Below are experts of layer 5 (counted from 0) of a mixture-of-experts language model. Rows are named router (the router's row for the expert), down (a neuron's output weights, with its number) and show model dimensions 64-127. Each number is 500 + 25 x the weight over its row's rms, rounded and kept within 0 to 999. Numbers have three digits each.
After each expert's rows: a language model's description of what the expert responds to. This comes from a sample of Wikipedia text that the model never trained on.

# expert 7
router:509474465535518524478525478473473472480491490529518528519476523503510479511474480475524477538521473527488477489523487463534483528483476513519487472510532515513475533463540479484474532480469528
down0:435497526519493500507515501506500495489516511482441529544541518510524489525481547490469508496539509490464535514480491503518513500515535501520514469507507470458508454479493533483545513497532506
down1:497514464466485489471512520522514475510467476577508480526540546522491519525493483508537490522476509521532531467537487468485519521534518511492527491481532518498509486518494493550529527504529480
down2:512466500484505488499554494468504498524516487562522515447520503504500562470533521487515505537554515502502492496481500475509476505557479474539501463532474537503456565457484504518533535475489532
down3:499491503499513513557479496535525493484496490514507510505501484460516467455512503499508492492462495503503493497497498482496504486505515495502478457536522502488564440515534481514521467510500502
down4:465493550472492487482474497519547503515546450533471469489498507481468533514480483478503470524488476478469545498545483490507484493502528472525522504493480469551504526494500517513492485516512543
down5:466520485454538506513484490482483496507531507504506487482478510442494541488521539527509481490476501485521516485528475532477473469495476505538443502519533496445492459470501517452511505484495529
down6:478543475501497461512534485462494518572509479509512517544518476472488515493531497508487494494460536519499462518476520521471499538507514484521496516495511465452480490492493508490500533455499515
down7:448478492507537485516530527499521450485509491540517461498474478473500520498509485498482498511536471502515445477519486497510493553489460475501475493463501502511509498498523530520491546551496530
down8:487485492513502526473533489512534452495513518480540517539533501495494505504481528481487491491521499465470487525490494525476472496510500517524524455514516493531476472507503492490474448461512525
down9:506506476523515480487500490483486488556485457513516506504469482537460527515491526514520508539512519473495466536513497487521477486486509516477513493496504548575498491480449529524521494484492484
down10:493506508505548534542505563479488522524482494473500461535491499475500528501463528468494514539507541486519494502474442478493467487532479499464492472528508481478474499486501485474532480518483470
down11:469508510515506563533495508483507468534513448534505478516474475511524477486534491515481521519494485484485523512492514544494469536520526509486514508513542541497473518493493443538532510466492491
down12:474484477528508501506496477519490501496501493484515476513508497514503496514515514477524491453517504517494497492524501509458493530463542526482524549512475484513531492494523488463550524494489490
down13:503497523519469481482506526493520505500505512481517508500448507444538535512522543443491487500457480515521478455457473494540546510493521486514536523511468519526482508492443519492452478504528534
down14:529534507502501482506545482464518505477503492486473478530449508470486506502469491519527489430520534479495509510505457489545510460501504533495494536503474518510490508484478512504547461568491529
What it handles: Infobox labels and numbers. Digits in tables and coordinates, infobox field names like Website, Genre, Died, Founded, and nouns such as film, album, community.

# expert 1
router:510458481524520520475525485459468472467494478543516527515482538483504488501476475476528481519524478519516469491527499469526468517480471507525487485502534520522462530461540488474461540491466530
down0:525540476473515515499539504468474458482481527522529529502469545506464469468508514519504488498465481511512517503480455477519470462495524514487490494480475517475510472469544509510442479515482489
down1:460466475471544491485517519454503502498464498493523484516502463509481473498471512495480532526550498490539537504529470459504517517517474507480528516482501510543498513487479530542495514466528539
down2:499468504508496501473488440460534501466501480448557468528514488496502511472532464516482501518490488534527452497507490487493538484491510486491491474479488473489543500499534494483469513454486509
down3:529502496472508475491518448500500498484540513512541512522545531528547511514496552483535473498536507464517515562539471484524531474475475514475516460498503482492488494510520501458465503515487524
down4:509505487483478471463490455519499467509496515487544492504483510499471522532515512524493545497431508486513495469510509511471514517439520463488507483545506477477489477502479501510509529484529482
down5:507463507502484438493481505528517534507476546485541513484502496516551484524512490503500487504472497531459513451466454450510503509480502514478479456496497443472506559503480500481497483540488490
down6:533540476522494482503466459496465505481544481506552544500474465488526514479545483526523521467540528493469464515497477541508479506508522500521529487506484495520483478464452513532497510485470464
down7:524478492490525496503484486532488474529530491500511503520501517496525451515470513481476496479490499492494469508465516464480497535462474500539493507493536486512492542485518490479499541545491490
down8:491491516487525551464551493503526486495481462521475552511485491502500482489540474481480474528529497484506460483489480489538487483533526505540543512472492469522501484530533501498508506512518539
down9:486524445505486478469511505532524435526481470453471501497506503525495525542500518510522486504543431501516464501494526523457528532522518504526520500509514494505485527485522488528497515478539520
down10:497499520499479533538490506478503572480483521516519512489510485476528489528532508485451501449501530484484458504499504505467513458488508484487518493501497474492524476547475543501490496486492460
down11:505453511496486463522525511486536507524484516539507520478456502519507469466532509497543465473497480450467543480474477511457492486529523487468540505543525518496482481531492484516509482484508461
down12:482483487516552508511518527480506507505537530528538472490520535518529499449538480502503468473468488482475467545475499452530502465504552515495544470505491497499484507535517474527532479514504506
down13:512515509524518462474465475500536489533536516460493480487521503526476488471514533500519526490501523494508478480527465523496492506472473517524466525525498478522527523479509536459460508501503497
down14:486511523453522503530521516502540487520445510498463450495521500491490495467533478530512498493534439484532483517500513527521456514488482483535560486475497498516486501541543459489510462543512536
What it handles: Year digits and function words. Inner digits of four-digit years like 2016 or 1972, plus common function words such as this, has, the, and.

# expert 57
router:517471476526517522469516476469468471468504477543522525525482528471494477509468473471523490526523478524484480490535509478528465538483476510515490481513527530511469523471530474477466523476468530
down0:443504517513574496463499497513514514478443507503480493514493519484550505506496488478519462489495482501528465481510550492535505489503471522496480500464552483443502477493495477504494486511472494
down1:535520507506498494506449475478493516469502549502468476529487499477488508479502464464495473498510493501513488462485515486476507443521543535478559484553531479512479535503542516488541485482511492
down2:495523470528489490507462468463520501516455521549493514518505486521465496480498462499524521471495505482489506509442520549488502486486477518500541511524503501527535488483558473497488567546514447
down3:534466510456492563502482449483512427480522496501497500487511535475505536498490483513483464488482501532455518498485494519506499497458500546536465559536502477505517492525451502517514520503538510
down4:509477507503512511524522507523530534496503484489520517482482513508495440506482527506500456500496473559519505520499542502515501531506501498492504488534498473470504528527472512470510500557489534
down5:438530479514505502512499513536543482501515487479460481479533506506446495505548552508544507512515552508494505488490524485480474456475487492494543488495454472457510447499485494492525483515510496
down6:429516517484487514446464502450493461491540518479514547511514497474494542519515507476546515485532507494483500455541540479488470503476477506476535486478468518527490483541514486493474487478509506
down7:515522489528478496518489516522482476457503488509526487515551467484535505520471484509475455503531504556486510511499501501444479518498515528490482495507483557488478497476539487507474530517474493
down8:498473501523479503511485485525508496464503522485511512514510504507501516531512507507467512516447489515520448508485536493525500552509489526483466523517479483529508525485525540488493502530522527
down9:495539444514445498475471513492496439515476504480464476496518528497498487505472550493506549488484507507519508518450480520506436481488524500519509470506521474498531479487530459534501534508472478
down10:492488471522512504506522487522518499521556523516528503483510484518487486512507530476513508511519506456461504532503531461519514507502536572492526455496521494495556533501476464500509563518518481
down11:497482539521529480488472513486503499498513504499526562530472474483507458473521487483500543503458504449469473476527517487494483494502473499516562531480480477507579530519485527517520509506467479
down12:513494513566512514484526475529475477528511518519550524507493485506492512508477459494542480533525494512524521500517512461516470561510499521458496503527519535511538513500525438465469538527493471
down13:460464462481482539497474498472492517521518529533502502557555490478533551487494503484489543488518514492485480499521507535517516509517514471527490489520524531489492519462522477495451468504488483
down14:503541527523532495506539546519521541565482489456496474478503437447493465489497485462469498487493468485514508506485516527482523514481487460487492512495510493499497483464464530473552536487511498
What it handles: Non-Latin script, place nouns. Bengali or Thai script bytes in tables, coordinate symbols (°, ′, N, W), and nouns after the (United States, country, world).

# expert 41
router:516468465524519530457530484462472466473496470539521518525477521493514482520463476466534481524516485519514473487532478460535480529491471516525485470510530520516466524463537473472476524487471521
down0:528542499512521528496482452554544476461459528465447478498508486512488520469523507529536522508498533490470487489564513523501527493515516524536509521468516516501498488494512474489477489530533485
down1:496533506502464520539509516508531518528550554524495454463517492538521527547499485520493508512488521496502486501484554496454504492505520482556476506529524508502484494448557493505475492503521530
down2:490500473436446501496546487556507514468482523473525505494545490523480514501484510481499483528470501484518446518492516497486486482474476481523517466449489463519531538479518481511482472480457463
down3:517492500470474520478457533501486487464504506474548538510513445474539497538512488521503540511506537473502483483549566519482546455469537501530483483462512496530507520460505528479462469477504500
down4:523498491500467528539544504468475483472524509495480522478514527462493474487515494471487518476478530516480521504545477506513503501517504485514515532515473488474490538455515476475512504475489525
down5:529487509490493473480521458498499443489454539519501491527492450495479512468589467512523462483512491507526528520502481472491502491477483486474495526512495523505493503470519473499514482457501481
down6:537470514485459510447452454510535529487488521514486495510526516499495528499490459485511517491454495491527488506491504474522535474529507538457533478472515514496484480502509492495416468499488473
down7:481556501473505476520487460483528505525487483487531499465500540510526519486481536536523465513529526500512511425479532542465529516488496517462495477509508491499520477480519488488530481503463502
down8:546494508489511504503483476531463496490502562493477504549539524461525491508491518522459502471485535528541520496510459528475502523502495507480447473499480494479478475518501485469525514519483450
down9:523502494499487452483517495506504514509493453508503470485506481458464546473539506565488497471505484515493535560527517483494504578500492515494501518491482506504462505538506515503553480492508494
down10:475471476479500538558567514507489515523554497580513490482452486513512468523525528519531461500492487538459500481545484485517474508504518469486475489487468499475493496506492534498499496512518505
down11:521482483504552478508510508451515505552538538534478510496492494502508513506472471554553521504498461501500564535503492488538460492529524520511492474510463506494496473489506487490505511541494491
down12:495516535499494514493538540505523483476532487495501547507496457472490542476529479456504510487492473465502481470480513501508508516458476544464499486491477485521472484488469479495486505518452525
down13:496480504516511546495482473490545483503446449492472554555470468494534498465482542502485512470463507502487487490534507485503491472521498510509537487508525560524505506444506472483494567498491542
down14:498461493498483500497469537483491537452492508486496470480464429509494438537508531445452539470475519497538470475473468458517481512512527508510485508475496494485501501515508533495470466500496514
What it handles: Sentence and entry ends. Sentence-final periods, line breaks and prepositions in biographies and infoboxes, e.g. Born dates, "in 2015", Archdiocese of.

# expert 33
router:515473472528516516463525482474469473460490477529534527521480526494509479516464478472540485517533483515501472479524482465529473522489466510510488479516513523531477522464530486487469530489461528
down0:473464539511471511514501482501506522570493459520481481457524504524461496549497503492533487480490452515514509530491495486523494481482484512498531499495523539493513517450510496506534492527565488
down1:506469516533443501489478542458505499466516450513527505492517476484547489492497475528465515509492483483501446485458452505510481478456508531507527465479535514487495476510499510515457530522481459
down2:504526525552476511501472517506545493534511502507479470482472473493533517530498520529488496479528489436550497502469514478497472450482469516517466489536499455523484479499489519535514524478463463
down3:521471489529531490507518506509501479501526488583503497521464501516482473453492537456485487535463486491496515502455548481525477540482512493532548519491534461487474464500504513519483514507463519
down4:475525532513470494474527465467498462497511537488466480507522555527495481477497526516535486515492487515499463473494516530516500488532543439494498499483481459492526468506461475516469476544514485
down5:506511486465530506498515462499442529564508492473531527520545498528507561494445518479515503483477481552531502507505518464482488496456524536457484513535488522510503528521526542472499529471479481
down6:510453548487496509525494501506499452507532484504552531531537531488493510516479523485532540534527465520467532523504522429529463511513531531518479509525489533526519517495498493496521515509483471
down7:448490498530484449494524466501547484534551472532542487508472487514497478494497520501516479468500541458514463539468488491521486521508529519474513461524514516489478460476461492485508463451494532
down8:505469504477463467497486506502487506558512463478478515509482520510552471527471533521564476553544468513515508538472521500424542482453471494510504489467494480549491483470501506485531545518489507
down9:475502561517511534515509541517475488483508482505543553518465518481525505512501523501499520507516482494480455507516496505496496515483524484512482501554485457517497498488509473490490501461438472
down10:495468500529516528478474519479469524540512501500490492512496547551486481531521497516499468515506521495483501517474499462506468452531527495497496557477511452494484514492528507476519522471435477
down11:500460510553514508502532503486498507511499493487507509505499486515502491511474522536487530497497510502500545503498476480472493446515480558512472497549511488492483463481484499507486499496467536
down12:472522517504513486525499507504507500485536541490525483500546469548526487521532440520489470544495520509489497493477480500502509510503500476497469524483498537514504452547496516485483514534516489
down13:490528494490519467497513485517464514499475530508517472520525481499500491519528540473478493533510501479523498516482488501496536477503486491495506532476512523472501529554519489491529504471464499
down14:507512505524502480468514520517532519511502500495447494535521464513484525535500504555504537530507488504523542516497531474494516475545457489485455502544520484497507442497483536517470474468500474
What it handles: Proper-name parts in lists. Place and name words within lists of names, places and teams (Ohio, Cuba, New, West, Cup), plus or or to joining alternatives.

# expert 13
router:524470474532522525476519483469470473470484468536530521530472520503510490531473488468518475513515484511501478479528515466535483537482475509516479480512515543518465521461530485479475525488467522
down0:458468509486483513534483503506490471564511472509479504448472473509471482537497526523555477424468473513487519528485519450465501507487538492496520539527477543532481478539493503495490475509502513
down1:525535473505478510503469539520490501474552503471537485564533509476512519507487478542494462492542491495489469471502454520545500461467534538515469510447508515469476501529500511499505495454462439
down2:491503505525537512482530511501525512488516495468499527513544500476497518521504512512524492505521494512524509525525535548501481514482454468525516561501472487478478466511495473469492493511500492
down3:503510484522514482526471487513514461523478475465515494439524500505515529496504509482544462521518526516477532543470472569520547460522496502489507434520512532495507464462516497487496534472526516
down4:486518532519503469498478462545490465461448481508498518511519480477531506510476494482507489454497484490525468502486520544517481493467478490541557502475489498545475520491536511481513493529504529
down5:495490488560514533515481501531491490474482477501498451495507503491496470506494497517475481519493457519530486483546472519504516448487512522533519480500516495556487491489506436504491493506529539
down6:499553531512515459465457493529526489525532498495537451488459487511515448456484519509481493541529507480512494523450474492476454526489524506480543486515485515509515486495451525539489475453488481
down7:523496550487552539473472428543503483446507501471499509490539447468542488493514482538520516497503490501512538513489476532483529476537513511516469497486530474508470487520483549505525495488480450
down8:508462527544503547530484510494531501511493543476525516471507544489480520468503482514499529541485512518484465515483488512515497446543495524486517488506523496462490518492544478513491478500463546
down9:474519492515437494520545478501473494488542488499536493504473472522470478515487511493506544549498532512498531534540506516495525455485516448461518510508488551521521517501498495491517492534497520
down10:525508516464497473501472538507511501497532484472495525458533512499497478513514499536548515461515518492528465511518485490526500502495466477525495513477497506490502506496481505517517473536545456
down11:476543504511547488522513539532515508526479502544515499508516515468512480504491512487480515462499476505519510471471519476466497504520509468513471441516543501460488460499464493462520528525506456
down12:471539542468510558513500469507503489524486510460452509452513507507517469467487486490478492523517523521522513466497511509533557486497489521506469500485477475524472511488489482463483511492517510
down13:496507511497515552486498539497488526506525491492488550499504482503513540493490506508515509493518493475497491488509491513476511485504544519537477503517534519505497509460512500451508531518484542
down14:479557513499502532505449491501472499502549478453486470509509514517563458506495497457440489501503475516522534514519513503499509527482512409449520510531483522529477481509477499511495540445521507
What it handles: Section heading markup. Closing == or === heading marks, line breaks, and taxonomy or infobox list labels such as Clade, Kingdom, Language.

# expert 20
router:515463486526528524462529484469467480481492479538531523517474524490507484513455485473533488521524471521501479482528473474531480527489476506514478483507516523516465520474537472477471533481461526
down0:508519508495481529471521474483492485470501525504483481448483443501523500534501473497520494465517562471494543509498439515491488509503480535522537519522538506508515512537522468508443489473499522
down1:544502512496521488485528545495468489475475508523504489494493490465524543547483478453489539533516501512518487493521494460460531516495471519510510504493504504525490465457520509451472550551504476
down2:457514508535503502485476487535541516507511494501518508442511476504484485507499455457488535500469495455516526456480555463465513521492506482474487498505517483497488484500488525548495501480477507
down3:501476515459519489511537475515465485498504522493521506516487502486525488534490495501530535483490501499503481515535479502472438516446494471533478530542506511517514540537498478503482558454502504
down4:495455496498502435515498486496524509508527513508512535511515507505505478518488558495476478511483525502494483514550463519532495490537498458456551509515530535486502557531509462484541447509518487
down5:478501531554512575535417492499476474495524499478491498493500489508502531500481497553525477509466454497512523515470542513444520504469499471543512511490483478517492437493530509500488529518505490
down6:455513495548499472489541546500528550520481458546506505495433488492476465480471506511480509463478482507500501490490463484530522498531527490494509503478486520403510473443475543507528504520475469
down7:542517510451479520513500496530499525475519511473454455518507496500475501481436498501548448482519486511531522563466494496538492521503522487500517464528544464505483493506498514514456505524449477
down8:502444492540481497463510532533506504517530498543482460506497491501511548508475498500486520538533520475530490521517497477497518500506524527527444511505527491522522499522443511507492454495530500
down9:472531471521482522442536485487523479456509514514473522554519491454566500481506491479519475498472512480476509461464498459491450501475552519534489470506522451494501539496475500495514497490520499
down10:517493481515499453454488502508524465508511509501483501503513459509501493460470545497511510472479454489455485482461532489519489503553507510507545525474491465498527472531500487516470510456495496
down11:484506505458488511493524462479533484518493480468509523507485454523471472522512454528530516495493492511485523537497544492463439489562465487531495524483498503512498531489504533488529511532491457
down12:469528536522453484505514460478484475531436488469495497481467475489494489422492480484505514495510532490439489508472500473466476474514468507486487502524466521430486504499522483502525514535486528
down13:519502454454478466506478490523490499451491528522495504458485492466486519479534498448482539492536508446463498495477503502466522478530503529491522514471519516528507506474538499495522491519508460
down14:459502493476491533515505533499486510497532534501500499540489529494482539516485516470523519515548487525515511466479519498503532515530534530480473480516490489513519550495523509494512536501450495
What it handles: Infobox values and kin nouns. Values after infobox field labels (Children: 3, Track gauge: 1), US state abbreviations, and family or career nouns like wife, son, career.

# expert 15
router:513467476524524526472525477465477481472483470534517527518472523492486480522472483474529485522527484516512476482530460473525482522485476510522480478511527518507461529470532478481464533490462513
down2:600485496474480491475488497516506490490475490471559520523511511516507524497470495503534449489529537509491538527507511522468542484476490503454458514501523473488511511482464492519510505492467479
down3:464532544530490520512548488500491527523518512498546505506528523505494504484526488494517474527531547521494503475485533503456487468543552495497466526515510499525517514492518485520524470465450486
down4:522459477496524470499502496498507500538461531496530464489532480467510512498479522503483487570523522538486493533541515538479487510501464455517426512475513535492479486550515502466523517500479478
down5:516500509532538518507464497471512499513443487513480546522549549515496481482488475452506494487506465493508484464500519491475511494503490470488454511518482495485474474513451458516525540536558478
down6:507495473491496496461505477460468483495482498499517453494450462538518475436508486494498518502490518527470508491469540509476516455483534525530479483523473533537493538453505520452466541471458491
down7:474506495516519489482502495537489493503517499532448480496505550490560494502526511507489497501477522499479489486515493546473445456505514491495490514538503521447534473496513491519502459489496485
down8:490489516469469507482533445508569483497533503474533513522511535492517475549496524528526529482506505518518531506533494470541491530484472508540531493518482491498532528506501486550500484468529509
down9:504500472493499511479490528510457517484509545520494487481516503532498493507464516509533472475477508472516517504500479519451498490465529555471458471471530560497457540488522512467449498457519468
down10:504462569492509478532514535454534522497509505502538515483529527518502487532487466495498552523512475507495522499514474475516448523517470470484477506500577529534482501539496477518477515514486546
down11:438517500515505483485496518498477476456514523476533534487489531499484533447487525481480487535533490523500521534542533531489484526456473501520562501470456517486504505512510467495506511523515514
down12:511528520495473484506498512513458503492507490496479536524532511523539534555486458542523507465502539467506526557485510504499503483512481529494534494470497523472510487494474476515497522498489491
down13:511492480471480500483463508515485533483505533474466498474519497498513513463515534551521495485508551494501484532504495490511500494505514497495541447494512517471529535490524502502475500462499481
down14:553480513519523496462508497515488507477493471438535518515475495517562494459558533494486527467497489501499475513514509530472523484513480513527548534533519506514530512484481491499457479541518485
down15:503491523498472498486516473508484515505536494463499486501528508511503462532475514537507449513511525526540500519478545526477473506471467470478511470501514487521539485560522540563515489493515512
down16:505485500481506470484501502496502525493524530486508498516453497482522516433500463476474474483555520501488503540463505487535463523565450517493490472482501515531490500507507463516508509451499511
What it handles: Sentence-opening words. Sentence-initial words after a period or line break (After, The, Although, Three), plus the and quantity words like over, than.

# expert 26
router:513473484539523526470526493466468475477492463540527524525480517472501474516469474468525480522514482518477482475529463475524458534488481505510486480504527524516468523467530483481474526478470527
down0:495544429469484486508497464499504495525467510504514489468515456499506496539533511494512460489476483489479470503497471513466530487436493488458497521482511470499502477503479465512515498514522533
down1:545486511507508478474516526490484487494483522546488517506560528483505506493461452525472480461526499470525489508472494518488528499516527514508498519437498510524527523495532462494517520523475516
down2:495535486479513438494485521503493503483504508455492520481458500485474524511512481500483492505498498487479497498454452492486464524491474482502479538475538488484452466513515493499499492493528485
down3:544468527503479532492561512517479434527499502503473481489513480503461473503490464515547554499463490479505477531490514492495485523482491463506502496514500494486504509487483487537508533517490520
down4:513468488479494468471479501471533542460479454489497456470531504499486477538439500511480472463489507442518539517492454515492494481496498478479493522518498437519522494504476507483534467509501521
down5:525545454527486482495491473511534532532527465453544510493527507538463505439541514505543479490518470525501520501519502471460525490569512532488505540508505485519535473457487540487495520471496468
down6:485500515489519479461505501468484503500485503496473510504520518503490532457515489503471485528484448511542535502487496519476503513494482472504506512521507500491503494456549496510504533519519502
down7:541521477462490503506498533502511522520494525504532469466577508467486519538537469530495503491532494471450502481516492499481457479465519497497500508494487475500520469500472500473533524471495474
down8:483522506509523520501520514508533499508487510521464513497518475470476517420478493513507503524510476504442539518494519526516471530551498435494479547491509486504490448491546551514506512493492451
down9:492523529484495536522498489484500481520520477519451494487549509485507521508498510490485510509555517536541513467549487478495515507469534473524491526501468500458522487524535523495538496479531521
down10:496478443497488500508528506453504508512465447494504486484426473441478468488540486488492486513479513522510496471498507497481533499542487516477510478526517502486496520485513520461435542484523500
down11:494460502503496480475564493469525509515488492520504499533511492554455526497490521507559534539509515488542511497504511514491456477488506550502495512522510530554553477465515513484484517511506501
down12:514553486507510492467472528489481467532494501511518481517505520472509470518508548495498496493515465467509467501496516485508501479485481504498549528501488483456501439478501494541525510516532484
down13:507478532476525511490506525508491510511528535512511514535483454470493523526498488454470545488514446540498476449497531445477535463541435476537485471514514485498511514552479465498485486497492478
down14:506540501568515545509524542497509510464542520504492552505536490551499521470506503521520497467547517494538490507543527455495505534514520480478495511490443471533464469508519525500506524464467486
What it handles: Proper names and topic nouns. Proper names and their later word pieces (Damascus, Tampa Bay, Thomas), country words like American, Israeli, and topical nouns like murder, business.

# expert 2
router:513476478534516524465526474463468468476491480534519533519489526489510482512458482470534484521532483516502476483526479466528468531493477507511487471514531520514470518470528478482476530481459519
down0:486484493524532510545460516526465547531479510526457489499481477463542537510515481515468524497485434532523503480486533524499487525510513484537521514449505524506475495535518511523504510523479493
down1:516484552494513504449478479517494482505469471532529538525476499512513483498510485503455467531527471505526516518439533489513500488521518494507473497534499518478475470509481489455516495446510487
down2:473499499467492529474480529555531493504526545474508524456487494499497504481485503525478513496518498460499507511492520541447515512504499477558516525503509493542487549470493473555491493502474484
down3:505481506503523506521482500500515495545491497594451555524516508492504504500494491480560527516499459506450536489500499486529485478510520531511462522527472505511523483460538518479538494481521446
down4:485457514481467511511508499477504486499524493475520491509480513494516484481505490518511549465532500484465510524516472464512471507511527504503511518505503464491529463511500525493509495475517510
down5:470479520530480515487539491455489487472502483519516490505525496484406501460499436502460476478480510509485516513470486494551504507511500471527495521462461510496473454509509518490502469538524521
down6:493545510510529513487528521464507486506476497522500468513552486523507431513505522505531529475485477525541536471498456492525505495502518497482515512494515453502514495491480475499502555479500485
down7:515464540464528508558495477496564502486493495517454476491492451499482493505529493482526496531474504510476500496525496504527487518482512513485469553493500478491506464460505489536473437555501482
down8:525479552538522495518478501511531490508538504496480516504547519489561433488500535478532520499512468529506455511485536497507466464495493467539495501509498488508562480461485519502487498443512468
down9:507518511534499518529449498478498495467529442516533473474462520480524495548498494477473532498487524499492556511522487512494486539510494470545489541493478527520501520500549450486487485489543481
down10:477461497504534491524509428486505478480496522509490484484488526484491505475494480513481474527515530530455501495518503501500522503526516503487470485516529490489489542529482462469529461537521499
down11:474487459462507476485477549503500495516516521490521510529504503482507504519533515488519469494517461501467493495482506477457488537523537529508438514517492496498458482509503489496449453482486515
down12:475514503483513511517512484502525497508482518486526487499472470521491517523532500496530496463547473479494503543540524476521469524550459484518526483521456517521494490490469490540527482477514515
down13:487473472525510495466511509487481492472489518503506474501495526504478488496489503497487494521446508507523509543448490489532468491458446461489463544495493520479497567514501523483483507539545505
down14:549497487477557502447467509475484508529531511470512501502529519474458471473493518492485484493527500510508461474512463517451482488505466524504503508473447499490529494513499499482482489488507535
What it handles: Determiners after prepositions. Determiners and function words opening a noun phrase after a verb or preposition in running prose, such as the, their, such, any, until.

# expert 44
router:512454474531534523475530479468469477476481470531516527527476534516502477524473475463542475520521478511500478489522480470528479532493467513521487478507528526519463522471534487494464538483470535
down0:528478499501476518482515444497509505488490500491494483513477515543469464502549523542517475482476527486468488490527495465525540530551510529464467495473512493502522542497520502532513511465520504
down1:513510467522481514489490526492452471500521554517467514503521491542500470487481500456465519474496529469480504489448463506511485500496516494500502492482508472499508503432506485478468534459498514
down2:502460507502480488513501519494505478526519493515486520495512505542469473487530479473534491541526509492477491540471513470505484477443540525469490517535491493551500485510468503514503469526511541
down3:558496491485491499463486470505474474446472508487520522530523453475469538501470506499525504532502487477548512510492508489508560515512554495452533495501535527526477534491538539473473484483487492
down4:487487521517498534516523529530528462499461470468453480516472500511509465500464481535485501531471478508489485506514519524481496502515473510520553502475509525526554489506515462486541479515504502
down5:512511450475479497506510505514538484521515491481522536517556484466483482516496498465523547559518499508488522484496456479515510502521493515504511515508429531515448506559485516502503497480507519
down6:495529512477490533519497498528506527462490544522472497539515534546472513460500514473472435517475533502518516503482490489536530543462519493497459510472487491481509542540495481500483495513555506
down7:503473458476489482478462475513490521508528507496506493480479519496524518495547510563508510530552536457512491492487505530456499520481501490459493519493492498526513457498494486550517555480539497
down8:540475460535515490501496516466479525497500499481522499505503522521476481560502522502485499493522477477519458508496465468530501523514491494479497526500493502496517528484546505536502528514472497
down9:477503516494454512494517494513516486471458495545495521542501547462495484499521497547494504470479484482497466488493501475498555497505502504500498506521559496483500494485474504516501497540521496
down10:530501529482562540454506476541480499496505563516483517503497482503469495523502493465490545502533508471483533519491517468488484490483510475517521529523508534492501549522501524494546551477509495
down11:487472484476526552498535501460494535527520482530500509484483529517513499496505509537529526476563478498483521497512504463439500507519468529479509491486470538478486491509481484461547488505490549
down12:495476496510502477473480504483514476520457499523480479486519477481497519493489561473541474522514537547491457515485542530519486446495494455439526535496535506524526512462510518515486522482507531
down13:512553473479490497438564522514524460466461485515503511476528510484466513498533500486464474495492524497493500497492497541506469472483463494522478496486503442487516490535527514493505520504544504
down14:495442488493497483534499518529567518505533499501490496493526514466530515483522523485491526540557504512489511486480505478499513494492483525525511493531506479546502549487508502504532495505525496
What it handles: Infobox fields and line breaks. Line breaks, list dashes, coordinate digits, and infobox field names such as Born, Died, Website, Coordinates, Genus, Founded.

# expert 22
router:520483477519514516458518490467472473466488482539526526515484515469508470510472478467529482519525485522508486481531491465529474532479476499502490471517527532514466525466530475475470537468469527
down0:489499492487497532479517508486459473462474510490484484460494494471491478540485532537521491506497499515487503493461509477467491503481517490506513488524521449479481523521507527505472471523517480
down1:508496444456512504499504479486511511500507507495501518478514536518502501462521529533493515475511501527490543480559502490487463497510499469522491467514544495517514480492478534501488536483517534
down2:519476452553487496460474465484530493500479473496515506449513495470527509499497502520467425538498483498485527529494504475491528480540512501509498548503538508466504504516506481478564509476530482
down3:537517541520530498469521503497511468503509501488526467551517493491503497513537523518498519499484526505552533500524517517486474497537525515491501513441499506500484489479515506482491471480479503
down4:447518491537491480516518482502523505458522531543480551484492506530491520479542473502489508504533476504491508548540534478510503479484545523438498475471512508488491483519505507507576503517484507
down5:488482509480497522512481486467486539462558498486522497544478485501470549477498488474439503531490486462526477504522483531479506483498528478474468496457458528518473489521481490490524521529515517
down6:478514514491510526489534519503535526484475541493517497540491512524490538504511472487483461553480475457494439456485496471524483500486495525476475492476538459512508528493500502514497535531509501
down7:476441519510469521511552497500532477480507503538481537475481508511473522484500498466496485467514504518494514480522494524522513472473480551496498560508546513524546503453563491474482480463493555
down8:495514529516503478495495465511490501545520494533498523491548501551523522458540506553502503543493511489474515523542476500435504519503459510516490531491539465477551479506496493490500488532508459
down9:499504474536543483475537491510517516481522500462487496461467506526476504486524475511498509522458561533466537509497473508513539473519522468505512510498473525463531501506465453527462512483471494
down10:494486488515497512489470495476473441502450476513515486518520518505493494466489487477535522512431439542506519516492563482474527498463529481533466524453512480486519474486474495524538542526485474
down11:499510532532479534469472449489494517499524472511513531482528477515481464496499510507508453502525527555491522517524488513504495531516506469449528461496456514467490507537478525501507499481518506
down12:502486491505464452489508477485521516497516482516503476519465454539522453506503479497521489518489507535496554484447551526509541500506497485480506562475466499440507468463474483517514485494542528
down13:526558490491526534504492490542506508511474517496499551560486494518495472511498504534534519491496476464446516532439500516458492524470517472556491488528502450528490472520476493461482534493489477
down14:529535472494455482523485463491466485526528462510461534481501535495514488498480531577526516475543514506483488478509518486523525471552532486513458531516503469513491528492472510520485477511520518
What it handles: Section headings and auxiliaries. Heading words like History, Career, Early life, auxiliaries and adverbs after subjects (has, been, also, may), and website domain pieces.